Below are experts of layer 6 (counted from 0) of a mixture-of-experts language model. Rows are named router (the router's row for the expert), up (a neuron's input weights, with its number) and show model dimensions 0-79. Each number is 128 + 32 x the weight over its row's rms, rounded and kept within 0 to 255. Numbers have three digits each.
Before each expert's rows: a language model's description of what the expert responds to. This comes from a sample of Wikipedia text that the model never trained on.

# expert 26
Mid-word name syllables. Inner syllables of long or foreign words and names, such as Be-ha-viour, bo-rou-gh, Eötv-ö-s, Ki-yo-taka, plus MF/DF table headers.
router:104149132103165156113175093142209121117103146147174109118113076129138108132131094079131156125076107180121123138138119111160133133134085065123083150112153127152129111117139148157119116127141195104109090132171113128123127122142110162117096112
up0:103103100082084091133127127096151177162124148146167148189086149107123105139157164140149117121131093158133180143115147088154160121158136126138140140153135111148160110081127203130141103104110122077124166166113159143112131196146157096130163165
up1:065123134088115088099080087161091087128117156158152148149126118115172152202159104138071077118143104153125185117130151129144115119129135121163104140119155131098178141087144176159144172110160194164140080112190127188079096131156106138101116104
up2:137086119188168131089161127119103110104122129139156105155116124112093071145145175097137167113138049210149158142130111093181143106145118149182097126119132154181080113129138123124122181133093145125141140122133155120072102131135101109104127141
up3:096161175119143134068118139117195091123092096133118137163142155147167104146119114101102155165080092168085124125117074134115127140109126137139171200162172186154115166126120148181135140152139160175109086150140111151130092088094091171111120135
up4:131172146058104100118173104159178089148099167103123099125093158102148129092085144143057137136148113146099135108147138113114166165123137074130096122109185140140158161157143119187142128131119130144099068090077104105162177118157118144114155166
up5:112137147116135096115100146159115150100106155175145092151165140109144158183118096133068144109114080137133164110096121106137050165131130083143131154085160151092125156099169131106125190155171129133171120230169143150162087168110098114100139112
up6:154179109112127077107165111097166164130179167094165103094121130084139135150119127145119130089136159179084092117160140116109088106142103169160141168089141133168123057144163154126115144121149153163157105142101080129101119183167147167114112157
up7:118138110056137125162198158096148093099144137170146138088172100111089132090114104100170126073082165163119084102135182128080150188125121118121143065161096093135175066073128161099123142092160165107181116125058141181081107071116130139143105106
up8:055086175147224096132113174147140133123161187093138080113123120095184122169085099105128095085103126183141088146128162107176159111125086100161120126088111102129123078114146174104091131154107163124143112141145110132142103132186110182163141136
up9:168126171110088124155132113133097114118154105147133100128188115122103061097055150110153153157134128208095152115127100123194142190096097114155109172121093151125053099165164120139074142134122188082135117115073135085139126135106147091085082107
up10:171150130116114135135185160112128045093164109155118171162103145141109100105095141105120085061106140097126130201111071095082158142104151085137062075120112113087140169092141107069093129115054205088101188150094131101163106141110102098115123132
up11:147085096089123152128177127141149086123111113158172128141077125099143122113175162120148161097154104151146136165100097141147133114152118151091080123087099202151088049093115187122184102118087134162161100143174132124095118165104139080142091096
up12:037155108140110186070202073125171090120114089063120140112107131167149150095123077102139146127133179143154125162158095141104129126178067095098125148100165140126124179103117162120104081119114147088110141076163135189123153098120114203125074104
up13:167066122087133124092168148135148140181104160112088169167079113186117107088142185102162134144192131101170128153101102106098066147077125097080176181177053150143110149092100164146124074166127124126116128172129115121150113118100087151138123128
up14:109057145164160164084108065120126137105169125118179132150086062139109105090132093120127139137094119132126193128116148126153085135129148116158159177087145137160144106159166125166164090090142137056082143112168162177071181160159118142149108106
up15:139158093137075110074119116084122049126122128141158124190134131139099152140119167136199142131128142135152139177081124111118193171123103043082101078112131067126112140116126128105121078100126151141090104071155169090073162124112169155131063117
up16:114147122135154156108106202104133171158057167184103110142071121153161103155207090103136123124083155170174107082101089152117151119132148150082166096097144127176148079123115192110171161085120081121130114168133102173090129159130071127171161129
up17:150118168160124145208161176114141238124144170095156172141096104156143069116161130109141124109129172155174178114100140151169176111117111085165119144145180154162115165144159112144144156107130127121137165122134143107141160058095073128113097087
up18:091120175147193121147133104110199208070087141201110164127138112107176116126177124090101192112064118103062176134113099126195133137177148065134091089136159078143147081157111154137116082114146093138120108152142110113150137172162059113107125095
up19:170125177120114095081186137161172110147116106129067127090118148091136148118222120109123134095113136184162137146093091082126113100126100131068097056114110138125139153098112180068124152146148164121098097175111094127107146160104078154133155171
up20:113118112079093167112168160120124133154117159125140096089137125145189164133143104123142141169041142063133166108117153150157125170158120043068165159168176087148127134180128122144175176158170149099101109150122065120125113108095125163095124102
up21:103122179119058148156163154093072138151127180118115124114148107125148101177134149146125108161105104072082173118117124124152166149128162110126052098094091141123173137214173067193177116098170105083093116122115154054106122118133116157117105132
up22:139204181085075123153167138089177121165092159163059116123117110124129127176144145149138126100124142154150069141172150124093131077111069165109101121112180134114095050136082123113137123073094113130109134098124122172094061151122127141129130114
up23:099145165175123115078136074125141080171148134163162145151140153147099141137147147112112074104099081133127164157166088082169177126132138167180093133097135105128119122136141155106102187150107165091142081113165202103160134124141089149139148149
up24:119146141121174105087155153152171079111049114123109136146153132113165128220137148120107169087147102096172140150125136119144151146147121074167147150089202093133079121140164140106104129119148170144084166190143152101150123132164043162087142150
up25:125097179147140088126078168140160169134167159133155130111085133119028160130163106149157143144108079166134097161113091049183122160088134074129131120121106149117135103144172123160143070144088088104142090134074174083110149094184185177144110182
up26:123079129123085164122173123119100120159161161104119151168135130158156117123158133098122098135171043140140157053157056173057134163115162085106104110139179154110128132147112144170170147139123134067136129130081140098149116113118102157106131096
up27:149104146141122134118085166089142174155078117118130082131154095114150098187127147111078121108059093137066130090072148094191167110161132107200125137103120115108202078089148144153086122104128137141121115169137143130117103164176135094131111060
up28:093144166119137204145138116135185129117075107101183145092114104123062138140143130094203169063110103124068079096161142108173171139112085082132105149124163098067098119122161156190132092136142119136162106103123073133130145119169112150152106178
up29:128148214193156149166120145077203085104155079168173107098142120154177148161141134111106141144135159098147154144139132129213150074110123148188103124090177122166124126127159130110092194129158121129106110134145127184154088153092109101093162150
up30:077141125108118126161083102135088173116109114177110122123158109087075086153104134087178158128096088118128117176097153149170168030087144156154112161140097085139152110119124197153093141106144161127129147119164157160208169140117140110166082160
up31:125085142120161162120164108081124138120113112100176127158110109135099090116144125113086091083111191190173102142123149162144137124115174120154117059125098164082111130109109180119111144153128203108127116114185106166181148165136139147124124103

# expert 32
Hyphens and dashes. Hyphens and en dashes in scores, ranges and compounds like Pac-12 or 122–114, plus the and of inside team or place names.
router:092161156106142149092151078175146163061114102114164126109162086100154148146142110042094114181106135134075135135189129124143106100121108116124080155132144164153119116134085170167144127121134166153158165165193119174125128131183088095149129138
up0:140107104067065155142164122192119100143105147143127180150141125179124091098107093117103145156088122166148143157099110159120169131098097144133134104088140160101106146094151136145126121079094126124179146198118195139119182170130098086176174128
up1:180154138194119079069178092102169132112126044114146099117118146127130129129188113098138081137106117129108131123171108120166098145103098115172145119135126139132132171106135161107126170166124183154164131093126155179087110121164133130173112079
up2:057100156136199128144148090085152118106203067114149103119133136174079088146137120093181185164070074106123154140159143114151152163129121149136162079177171094160134146134133101172171150140155106115088156108136133106103148114167137163110095127
up3:096126113141122177120073166135094148109126138152158164131122157049184145161145091102107086119095147119111160162158149101164100126156174143113131129126111165113090136176113143123126111087100119147206149179152116126104130164104099105163104127
up4:118167121092121095107134193184141090160091085073169154097166133173122164117130104184142136147120141113108174110151160116133187125124114128089085190106118095218156099113150154179081134158165137144142164112119131097159122091148086113099120199
up5:057087141098131104137133137070151139082131155161125141134119100114078154113152151107121206138198095110079182182162156203138204168132146157147109117138077051180153129132164116136151077142164158092091131128161160179117126106165128080153119144
up6:189180083099150167134093115107134221141117138086104187120135104133210110091135106078082147130116162145123178115137145123146114113156148135135142131135180129096127123152109150127130098085118127123155109174119131147109104095201091154139137136
up7:091104122151098084136142121151161121166069075139065153146132096089153130127114139130101137107132112124089136102125104121194111123079138126102108167168135167157151123116129124096123062116127092136158165068083149113119139145125131146091128151
up8:071149146152144114086176116092120177111086099162140144168128074106176134197156138094100077177129107170089191097084158122152072104158174130129133179091135166124106148128088112131155137137142167154121160091087114142135148123161118179105140151
up9:219148180152127147118085066118117122099151117163152126163164146137170156169136099101121107130170075150064135134167147134162106128126098104200097122111137189096150139167086136127083126050173127100149109104098099131082130096133098124175091117
up10:116080166170097118079159110141153080100121150165086196122153102139155133117072080058100122131146102084156206062116093098128096141130209096155117090170163073132167169113092075160112089169198129087116129186107213133110105146161127143165148132
up11:121161083102084129049187144148110130134101103116057192166055125114104169147138148110094088109165131131131156087125176082155097104087132092126108062167127089149122153091115138121109105134083162184181114093116105148139128085160163106116148108
up12:143124051071097158120122127116099112074139115107110095120121113065151131135166133062158118081076167143142126169116127111125131125042100111137100156134144109138117121117079149138188104127126173157136170114140105100124092180142136045150144124
up13:128142080125088093099127130149105106051108139131087180137207127130116206128141103085064152149128163152162077111125154167156087145128083162121169143082085124144125139144131138185092130104154127118131135104117122116137129124150096052140133111
up14:074124145078107142161097148079110108098075154167114146145148101101090089125118111116094174172192144087110148166157189142165066119106087123126099126171110101064152121106078148123095086053118190126093158128100151113141129165171102091170158102
up15:109124190194117124112117110107138137107102100112146153212087066112168099152183104088132124129113157134097156164128140148104083085140166110124169187096107119178066146180181142086094132147136138136166165177105175128095122079161123128106128118
up16:097159172117178108094139154178127134111161148120084192186126155098146158157145162142142100092108172139092117152115155153153096095108104137098095122096129166147155104101137135082157107092121121168134048155105153124130145168128067090155200071
up17:159192179192116156140047137168127094132097135115175159102098154133202157181139115138101132095145068142152144081137125128129105120111068094082118149116121117127121105066142089081112145137115115149165122087160170142107146098104082135096140124
up18:077189077064122089142177137214130086111162121156137097107213167136147123106088084109112173116155075147137163152135113191182113135146066137129139136151093078126093107086106160123092127113152123123121082138173181139148135117151126099140119119
up19:142121086123116128090107138102143152107200183142130165115103154094173103143117144185103143154111099114138144095178172116119173180139128124133109110051133165075133084072110104075103162162138110153184135108104112114096179100076133116151078152
up20:113149096120176102097094047119185149056091136090122179140198075114165166131142101119082133206111127127139098143130090121123192134139090082121148089188135112135190186107117130115157093120125156094145166162097162151094121117159082143132199142
up21:045073116134121186049171097171123146093124108143171110113097121086177121127160133117149099149109102120061184154126123116077109109128137154077133095130108138133091100106110090115137151182178144145119132102142103124133139146148089143101081111
up22:072084129103118167111218118104105117080123096091130088124107109120131133097145166085120155146122103124163147139175120116196103161155130114140126114149096152074148102122114190141107082099149120140155116124166126122071166104151101087142143124
up23:114168149118142122158136055078164135155136124069144123141167096121103151138158091112110171163129132133119158132157141117117159162107155129102125171122098129098149140153118199165144140103145169163128182092157067123074094162111121125142147153
up24:107142190055123157107105088152165143138206061143102094145113156117140149151147162195163148136081128104118079128121074169175163090146098190138138132145166145161103164072197094106176167068154132112145111125143110197125157113121111108208077126
up25:136116116161116150097137145123120147128141071160179097172143085171152130130136123137183163124074167142134128161120122115125126126078084216091134119143114076173100186163134118111142154118107113112179146166180134135146114124126121116155109145
up26:173122153143131146113117125100155148112110131193146141216106136154156167132146156118182119136134182098118113120162088115180107136099178111215152091121155163116153089073205104146164125145124091091141134156119212127146118164142110091186062124
up27:134129164099157107148100124176133135135155122175123098126165110148125140148137089069095140140088119138108111174082145110140131095100153180171119173161152134153153148152164138124204093096165165119115184131132163113119105140124130136079141178
up28:140162144124132099122132116113152133099167127065089141101091184143118101128162151092162142173193096118110141179126098115189170127160107141185114097168120091154167130122122129074138108170093137158087141128085086180169125153193128070188128129
up29:107139095061106117104116172111150148148162070141142050132178141050146172105160144171167161149112110158160142204109106129079159164080146140150156090114137176126094097097146088150197147146124094095135146123170122131113138120189128132180107106
up30:145109203045104121109123126060096086114106187145155169212131078127093169115121122101095145146125132126150094145145116126212166118145177108198026126188106172109141129154146122157130102081160161136201149078105125168134142106159079130183081133
up31:128170142108069164146132141142158073120131176087140123160121112096138110155193142099056131150118096121152108151145100182121173132092110108129120110117151112130145170137126110141106116175065139144070144076150171181119111137126074147110116091

# expert 9
Math and institutional nouns. Tokens inside LaTeX math such as $, =, }, plus nouns like group, law, committee, Council in technical or political text.
router:131146141074108182133095110153181105083127082090125140095188099170185135111082139105112138119092132124120077091172051146131159127096121077148071129128099105130108128176092130179191152132129166112120162157220129087160146162134197139184097149
up0:076167119075092117063121153133158104083179133130144179098151163168137159133116088131160136151090120101150105116123113157143164104074138145100183106091191130088121078172164066078127139159121152085181101124146149051166138114134189174156153142
up1:120175108068110143121093135132147143144120081166072243181102113120185115151154141098084152056140204099133103114157111205174141164137151106067124162070086119161173129167106137180180155157112153133104097049130161080175129176114155119134127143
up2:138122120200117133126144171147137147097110073109136143142136121151141147108140096117111107113163188125123146130143117119080178103158148177134139133160102159138113136141166114068152158120143168164129122109071168136129074044113044132140152085
up3:128148140114097167116128148110096187117121070172068161119151125100149123181110213132150078121099207143137118086138159139165148110147110089136120175120106112126129077129114136165143131154081110133125218141143137100037119148100170132115108124
up4:098180094143066150126103135171151123086133122074145133122074115122159167103110155115118165061118090109136115078117115136127167105127172083141143118137048125158139136144172138108109115109123112117105133126107153154164105162111139166112093127
up5:157106157088178126102097123125080157106077110125098121121141127159166091089170132131160176149135172147097134103137163130168107119107097118159114183167113101153135077157150128100149123100077156104160133079144103101054170108125171179145126139
up6:118158198122111130133172090131147103070174165205152118129132121142147159167163123139159198120158132100123187115102136153151180148106104126116067154112117122151153108100130114103137132121160082072159222127157162095116140158099163132107118121
up7:128190118194146117139113148139175109165074152089078178175169144135157165101103090131087105104128182152101144141108109192105116095152133064171181064123099114118110159119095127130126105153149113168156125160135138137106108096116118159105159143
up8:031188128099158159101112036139170100090187110148106128154108131122109125099195151141144136093125104146131140166189116100151106106133128125051084101120126149133137121153105133145113139103097121073111077134149105160117096166163121150196138175
up9:090134156104096186117169168160105121143136142100169138096150116182098126055115114103125165125148138104110104115141112155105124149120088183133153102112150102182146187162130167119148094147122131134095119154151163132157136135087157079123167088
up10:148143159085116114137138127117149177143133079053128082140079100204147134085104095113117161130070120112129173122130070127138135116107144145212169122120141139165111161131127150081141100115111140122096204151088132156207134070130056104172111175
up11:174117071182158143118205184128188115105152162144133123151116197167092121146111150160111045087111155089138081052124137115139095094179215086190108120123140083137148133186085118110188155088146159102149166158127120136159135138142104135182097071
up12:130115131088127121147127130110125124119092111183064164149178133192061148153089149115130137109095136115140098128082119153126143123086180126104100095109032096142081099149133072136106129139126127092175093136132111157182107133106128142048062110
up13:115166131132119136158163116131103100153097135101120109123130109131202100136114156175101128160097133117164127107096128102084144093122125156142058061165112064119129127115151146077162108137161148150124148133118098134127168141164183147077131127
up14:122106124104096128130170084125091126139077154114085156138144120111097141195114128126093110120084162136124147064168111088140143116105156109167148115084089122154152184137096088140074102157152084097168123064153144140119078135135109146088052142
up15:139212108085160141150085043137144184044130100167138179178148164130110163142130170085167157141139101091089175110135112166143201128141127168179142118122169176124146133116125116157170145159060117120144124093155106150175145089191145169124080090
up16:099139182135107164067147074144092098099131116135115123148125105121171104145143157107154116046123147159164097146176125148137152140124133099099045119106129108122088145150122134155155156146115157082161109126151180172076166203144191161126109120
up17:131159091138154131075116154118141152121066132107165106099101114119122095081142162115181096121126144154105122113177116102166096125085113096154148219134112116149167069146165116188152095184117109123144092148136121050106127084129134192135140150
up18:172179156094163138099130157145117066063158199145163097118122069117161113147117122139184128123153133105111138151133178138091171081070087103122095111132143099148126161086148038109186133100125183073106208040162154108118127135154129132152137150
up19:159132158070126145155112123139101149133082156146165112120189105196150126192097124106086106131114164098155127094172126111119165151103130133099152115146129150085092157141133133208130147191148136141128096161143115131137182131132116103094163194
up20:162081162110094126142160105122129171099121098120141129098059123159173124145152152140171069040090174122136146111085112109159134117138140106144111123128089114128132153134136074140110126146174120109152091148110095075156150067114109150109158156
up21:148124171158168212093167101128098145083084132155054154141156147113162184145112116154169088072113139121165099120173107177172117151131132121118143168143123126104098166137115106122102143200139132113167123096135185107120145148171148093167086111
up22:142191151152071098180091164127173077130068124164142127163157106095124094119121078140102103150169159137165071141115116144160150122111090104114078097137144077153163082078033134132165102108092160138089156085208132134133116153169117086086117090
up23:106167126112146137105105131096173073133168119091118187162082110120152103152146039113140150172172086141098110171168073078104146101035102114109123088109136118166133118169127095089160127096142114079134088182111094057123104138188184183164151132
up24:106133115098142049148165094104166111066137168144118145052086157163114110136140113145093135059084136154170083172174199138113133121120181111137069121110107126124109131124145126115090086050164139077125105116158136153114147105122117110157177125
up25:118131128134098097149120109127128134085186089078143180136187150183105151107089172082165104154136149111155078026131125165171159135181146174164116140071178106118101175128137119085130077124101111136116146092091136179203131120141143169112128155
up26:085129083141166096129149099164111128134061179136179145088112126200099126108141168097153115123045147097137147120137170164093139125165082121135132157153132109105119107178106136155130146140119134078133099195181104097119102138118067194159121165
up27:115148096074086136126184110128155073150108101125134184189135128168172125075138085118136135092147150106136084153162082089139135125049131113069079111083095183087125123172115104117146195177109095124102099078186114096142136091170138123068073209
up28:071147161126057125123156172122143121116129119122120147141108082172172186135164104124070195111133072136152123153102097204150139127061100105097062135097110089165122135112158108116082145097132122078097150105118182130175118114117101149160134192
up29:075160103163067147114133136089133078129146121099100172147147157129054124124104119123116121139127116145136078116120111143096158137202142095180116128163135052136098151083083109152142080144117112068198133071172130172126141147108162081114132087
up30:134181096144093092146058183119136107133134177148131180232118109144163110178144137136131109142156156167127120149093068166075097165149126110167124122111062130088136105092118107108119148092127107106176152056201186117126106116090153151152141172
up31:126137202125052141150147148122124162144177101163076158096103081082105105087139120125163163177064129118117140168121145093142126114147089152124161220110106122098121119155127100122169197137087123100114118186163143118147126181090118177151088152

# expert 29
Table row starts. Pipes and numbers opening rows in discography, awards and roster tables, plus naming words such as called, name, renamed, DF, MF.
router:080164147137140162086117151155149114099116122119140105099149101146155139128104128088127109133171091165109124133160104165145182112187116075168138124137134086152207087126097109149153124134177184105141139176221112130160168130147180110203164090
up0:120109168109113146063170102101116134108144076145092098197140113155173130087149125143083094077094171156175132093134110137160123077120152128214115100132111106147128179159126089149167119078166189090155164130185110105117239166134138167181117136
up1:141182192133169100164132102137135089111113163106107200145123144127103169127171130096098154174139106093156133152104182127145110150158127106114125139086180150099155161129135100135131124091103125097138149125123114141108148147207095119052101138
up2:108173158072104130059156130109118174104116072122062143106134097153188118189135109149180103151137087115090167110123030154114149115118184124117159135121108059110105093070144117119101228135108102131187140123144112126160136072148121148129086198
up3:115171131152099177090152117125149117127150154111156078189053133135129116075119099100134085092120114145108119156211110128140124134175201125095085121154140138133177124102155147102195082088134154113108118149163196141093160107154084070148167168
up4:079154183149133142105156127125169139108141175137046130163106134125176110103169103087090084098153091136163131155141092115127117094145112127054095151054167132149162158122164108120150121053149118100179168107092160144137091160104116112131137101
up5:194130130125147172104122163132132098104218079186135084135119131119105130075113156110130144139147170172097052073143201170128117158131170125159117134086169164168135091169138073065142106103118130101100209107117167057110135124087125142152110097
up6:148103124101096153138169176140131122138178066183168117177065105180145162126130158139128164096118158082187054063148150107164129038155177084171158111093141106122105123114187098082100111090186120142142094143163110155152128111106116139106157139
up7:169151166161122110113138143151118177108111198117108082101226097128114162120115110098115114189130093122078139144134100140139141129120091101121133137125143106079047071068123069117081182141141087125167138189158148094145103161167126119146068100
up8:139123147125095147084177161127191153101121075160107189153058131125191078156122172137165170121140162143094141182085143099120140151112193120079131124115130167117111119104152131060093146145165145070136151135127178156149141162165072199098136185
up9:148166128093164145165105129080144131126118166109154095122113140098200197171132132128072194097144155131155119208142095090113077152109147142165101104101207073162138150136127114155176107102126107094164163172136187143138129163108146146136087073
up10:162169150114104144165108103139136132148208137121142180129125140103119081182155120151152157125140147108135184164160123147121168150112108144176133141114098111116106108098121142087116089157082153087136157153161141123078153111153106189180142172
up11:082149121146153116079133081158129156128103155199088177115149133120166170169187096111168101158099051123157160127128145135141096121115171177126102118104113047091127112117084110130101119111087130205075139129133129048082171133182095133123103091
up12:183115094147084103150065155080106110152137145147138102236151139158146100106153127133107138102189202148137031106073095086172146143146190046190150156107104149144171109132125164143174124115072158092100128153136114100126150184081154093155171112
up13:111102187146161131117085161186143154165109151123157116178188147131146122157144123155076089137133174141117081129134049121111176135125162087158148121098072071150078127115135123133114146170185153105141170145133154119121168125135126141143142099
up14:138191255096139118110150112125141129121129133184044141104146103132129141141123109156184149151140185169099137115136113130138145117086201093103110169056114074135123079133075089111057151151174152103191178106175074111116148115093181195187149120
up15:118161143161095104120151159117078140169130113127195087154102127102068058168125092128171100146146093096143135132114158148158151149160146163142086113156119141101197148146157183141171168149098082158130114075129088106096163200119088084157132098
up16:109158181083181160146048106116088152084149103160163156213175153091088173215150069139141150124144088097137126121142076154143149116132128099156164110126100135168155072159116105171123113106135127102158191104176063178077141134074150108144090144
up17:086192139094135182125130124138090101094158139128130121100080136114154164119151135077121100099129122161190105179137173157153103141179198157151146140147118138158185137089175081130135095071115148113153163157153133167120166142150132096152128172
up18:108118062089131139107183105152166198097124128100174145132124132179144173119120136135079199123148106135157126102118080153203070139159116152090143130100133097148132108071107084134110141089112115094117102180145167122122134111115125091100126129
up19:142131104170167074133098131119115185109159106093115130095146164171018145151156149127110119121104216125137088118143109113098169117148151075141146141129117096107134193147113134109114165184081127095084143118167136122105105090107104123188098142
up20:126188173117040167135123107132140101192106180127073152097078124111076176119119119162180161131153120157156169135161167097145125108185137199112105147162142088134183131153080150161165161105146080077160117108085094130156159122131135124139124068
up21:194092131115149125163088136169129162165102141130175120180138126175148098159097131098150122144135106146111131164098213128169138092119167062160143158100116163102124125064151109075116150114110133094147106151129145112083146169108129119084150121
up22:096124083060114148134164167113126060127190108147115117119169118106092092109146088143198131100114136169147163161139107151123174166156089125161103123128080118125146129172090130151127169146173187096150129100154120113076210124165106162171064173
up23:113101174149129201068130128117156093054097082174054126109134120160108103166117104166142107138135123106112123120171083090141102130133150062181126109093115143167114132122145065084143149121198157024162161057153156162094165059116113133119121201
up24:175103098079113127098142155117111105168152176140146077112105142120154173094156135086171131180188112148140195106131116140159098165144087112119088133152156159125097089103136087159134104124133127149139129134072059102152126177127099182079153096
up25:080122063121125134117144137105119138160145191135152049179101142156076148106158156108110132161141111223184125181173108115129116123156149069174123146110180112186160126122150145227181131104121118125054135086133122101092144162120108135116155117
up26:100184117134159100178108157117161125139099183131086175118122129156133166168188118138136076084156157181198135117121086127079183108146151110120135118155139104122131124162167122190165112143156106143072193075136120084088112067130055118141167105
up27:183121168132202100123098086130082102111050122212064157122168124098115141082111191131092142144143157170137159094163184117168164156158097122094104171087151148146100104119059190117086118123168065132173136108095072155088150108146144157112167083
up28:154156156118069103175020156127128139120128080145132082170112140173166158119117117109159130176140214128103085149145086147162170051152176103230147147117111116158161114159102130166130161107095191123137137139150092117111131217102160154172165127
up29:118152118079110156133142110107110105000093158131146101128170135149073156151094097159136146161147116136111160087135129143161137148174139128138108119170140095169096147061198141137119180139108075105160076146137048144158177087114130089131134172
up30:053169110154148139104115123149110141094122208109099125093140149132145118083163108059053108171125074146107156101134081144128132091126106127143131124072153117164129093203138118154107104122101152176162153117065151084124074162126152108114154079
up31:058125113119184129133191072111125110106139110150072186142124138124140148125173144094146089202126156093121189111171104159126151090144135186136145116141161108118171107142132072096124103127100089108108124173157135137084124122154083122107132156

# expert 63
Letters inside words. Single letters or short pieces deep inside long words and place names, such as y in antipsychotic, ti in mitigated, ology.
router:154136148116137174107140093157175105108123152116154140062152080098176126115208129096153119153155105181093126096149117143132122163140124137102116127091080119076119091092112120126172156109139196171134137138138131112067165141123148199144154106
up0:152140194127088112131102129053161115073138098138173072098121086183142126197178143143132127086130103151152176178136154159138123134092135151118117160133081158108135145025107106086117153176125130129199078105143110122146146101156107204138129125
up1:155115190109088142130136104152152084144149130135144101149119122112147130149154122162086118163112154127204147124106119139108152029138126144085077157135148107096057152135135075108132111160096144158096190083157095098108148113116136169151190115
up2:134171127089127152150115135126134101132107145159154099114138140126170134142176110144151132058141112135145075175160118099172138127143140169114099126055138065134096082118154138159142177187129116110160103159130132162138151138112089160179160110
up3:124133174194142142134103168126157103120124153189162136060136092147215111166123179162097102128161162139137136133131105128105152134085180120088092151114104113192091138180153115152166229142118118148111165062113128183103153173129067134120139108
up4:086100189163152072140174131140194093067124165121171163071137081117152174076104111137156088129190131131119126120154166121171138124100129127084127141077149147117099134087138140085094101156102124189100119046089140150107155136118112157165165111
up5:140105080042163130109149134096083128134127125155128114107074080122158162077171113128139126102126160096097073074137111122178064197189147122106113140087118127123102105119131146126220134079142171122114143153143123101113146175175100151119169091
up6:213102108162119157057131140114091128157116116179110040108093200090119119148112164155167136154117123165122126102129210078134128150149133108099111109117156173169161126171114111146137107125166110122134170117119119122091122146149131141174080114
up7:125187106137129148132146147149176122092121107087108101116115108112165098114098109142140153142131107158123154170087138140113156132145146171161068107062038147102134151139148151102128127138127150127125116096112064139121050136110143172105166100
up8:161092108136118149114110165109152118141111148113127145116147106149118148073121161119159122215171153168173147193107129051197076080110138130152094121069107173071148123090137110207183123062126168146138085076104133117115117120141138139163070049
up9:139114148119084119091099083086116102124106165110189104171113113161072141170132142129144136176173138135125182142103098203101153089118098192077118157108085120136087131156129129111141106115151156167067146104105146118096246163147127127096139133
up10:134127149157085113138132111120165164117139174168164102135111121155073147141187179117117145084137160112115133094125155110126149148202141147138156169170091093146135110098121100113142122120126135116130152087136135071133173163132114128120116119
up11:134192134139093127137127078118121175111151203123099084172115147115139139161184148093106133081155170142087124141131078164129147142098115171129170090156117102189122145080115117153106146155157145121103103177077130127180193126101188147129101111
up12:169099128131211221146134147110115178132127104137125139130109110141051184140184116143109101173166153092117141117125149070116123174182068170146130123164104152097146072149118125077198104114156174101143142066098089117094041094109120153180057072
up13:140130106120169047177125111160135150112109117133075100101118076133070134196166089155152106114130100151099137121102134160134090169115089164101126101100107124092114118073141119116158187130119141131159124130161167085101103130116132128088130128
up14:152120142110110159073147104100156190115093156177116113101170122124223185112154142111152094095147128166079114126177147133177100164081132123065167201137136109129163168135155132136147147121124146091155119157107196106134163100133187207140155153
up15:124110171209138145166164116140151167069145160087153094083144096129219094093087109149136129196110148228106122083136127137123100125095118129103126182071148149137102074121130130096113098142119142097090162113139063044103102120145162176096167116
up16:129136140048078101150163134118103112128143153173138115076142155088127089173189165145136193122211193121124156100123104143158109145115189173126070091136152129054075124128086151182114163096161131097099093140114133109126106106133167124132200049
up17:139162134155121162120128119136114186117137096086138130147096139146114118110134107121143101194145159135130133148127122174166125072144138099149112159068052179099099164104104155155143148064116173147164118169105139154118179150130151107151085162
up18:129114165146070101090170121122106135107083143131095155131156148146135189081091079134152141093184153120097159097129097149141079176179088145096108125090184156089095148181109106130118147137162155116148140041112109085098159141124103154135166113
up19:096096112166103149126071100128104145171151112131156190083138067120114157105107119144133130082147124121124144096123095133129085146121133168113118122115120132159152088095119129137194139049140111108122140125157103157153163168093171090156191176
up20:143109114091070086105124136112158115144107107182159121117100131171169126209195164137068100123175145142129074139148149186185149170136099172120176149154100144182144143107125110125070142131167181086133117152086153166140180130096076147148091100
up21:077074168118075083125122136104185085131111118155138114118136113138136162121209113079142139136133068077115116147101133111102148174115079089097130151081066211088117107138119106196118140088087144121128188088160183195130098105086135165121175083
up22:140104130040083176097112065064138155163118190120151120149125080165103067126140168092124159158152109144137126122112106124105167087148156164119138116152148090175144077170125137106095134144122130113086072130126091181119156192105116103109103154
up23:117110137179055104132138159130071111155109114170167146087094131092131182085180137113182076059135101156168168127140176082073101093055159097162109102109104133104114099058151128135135122135151152155134169077115133145112166138085175146115174186
up24:178093152020145137102122140146108106146078103162146132095152128086161081169122167097094186083158158168145141144107159180150138166087179119138165131142085102127098148087157126074158181140099121147149099111144134081148192155132086143147099130
up25:181125102183165176107115117175134137140083182167050135094169116137209168163152227157113130170134184147163129127140090117142112169157103150135159137121078193103124084134127092124139151167113117101155142179089178103115166112155122159082099082
up26:147155127113191105086096135135117150134169182132078159141137175178170111112123133116149117138147145185126112066145121168186133148109114130108143114082099112073102156137136094072063135149141139127146107195069125164086128153144152167150145044
up27:171129139092105099156213110079210087123121134160107131107149104116175103069112084081161065126092034123148132138120146109083140095149120119119121127141137055119085102135102101091109137032110158156118149141142140089131137185114107085090182173
up28:106102131168203112095086120169101137080196095072182096128070107162164124157123145090146122142154128190142154154104111123185102133132090126163121182166105168067123095131105082166157178130101093187140142155106131104115114188129129110106125108
up29:102182158090111151125082118148173116128149147085100143139116132121136146150141121127164165160132071156145131151121108118166171191182095103172129101134145113185134088140160116104195124129117151119084102102126086142022103098154158116098148127
up30:147117169124080131104100122132119071094137103132136168109133055088175143154132176128135133144109087129160138108089125152114149192202078161089130155081131136113094153093098173135158155121127147147125194143107095125082171107146076142142132163
up31:103142064176185092162118128121109112117170118121108105143104142047060151170106120135129096138161160175130144105150103145151124142167148176118144123114136058098157112117134102098130070105122091072189078158100138089092204130153169151145125189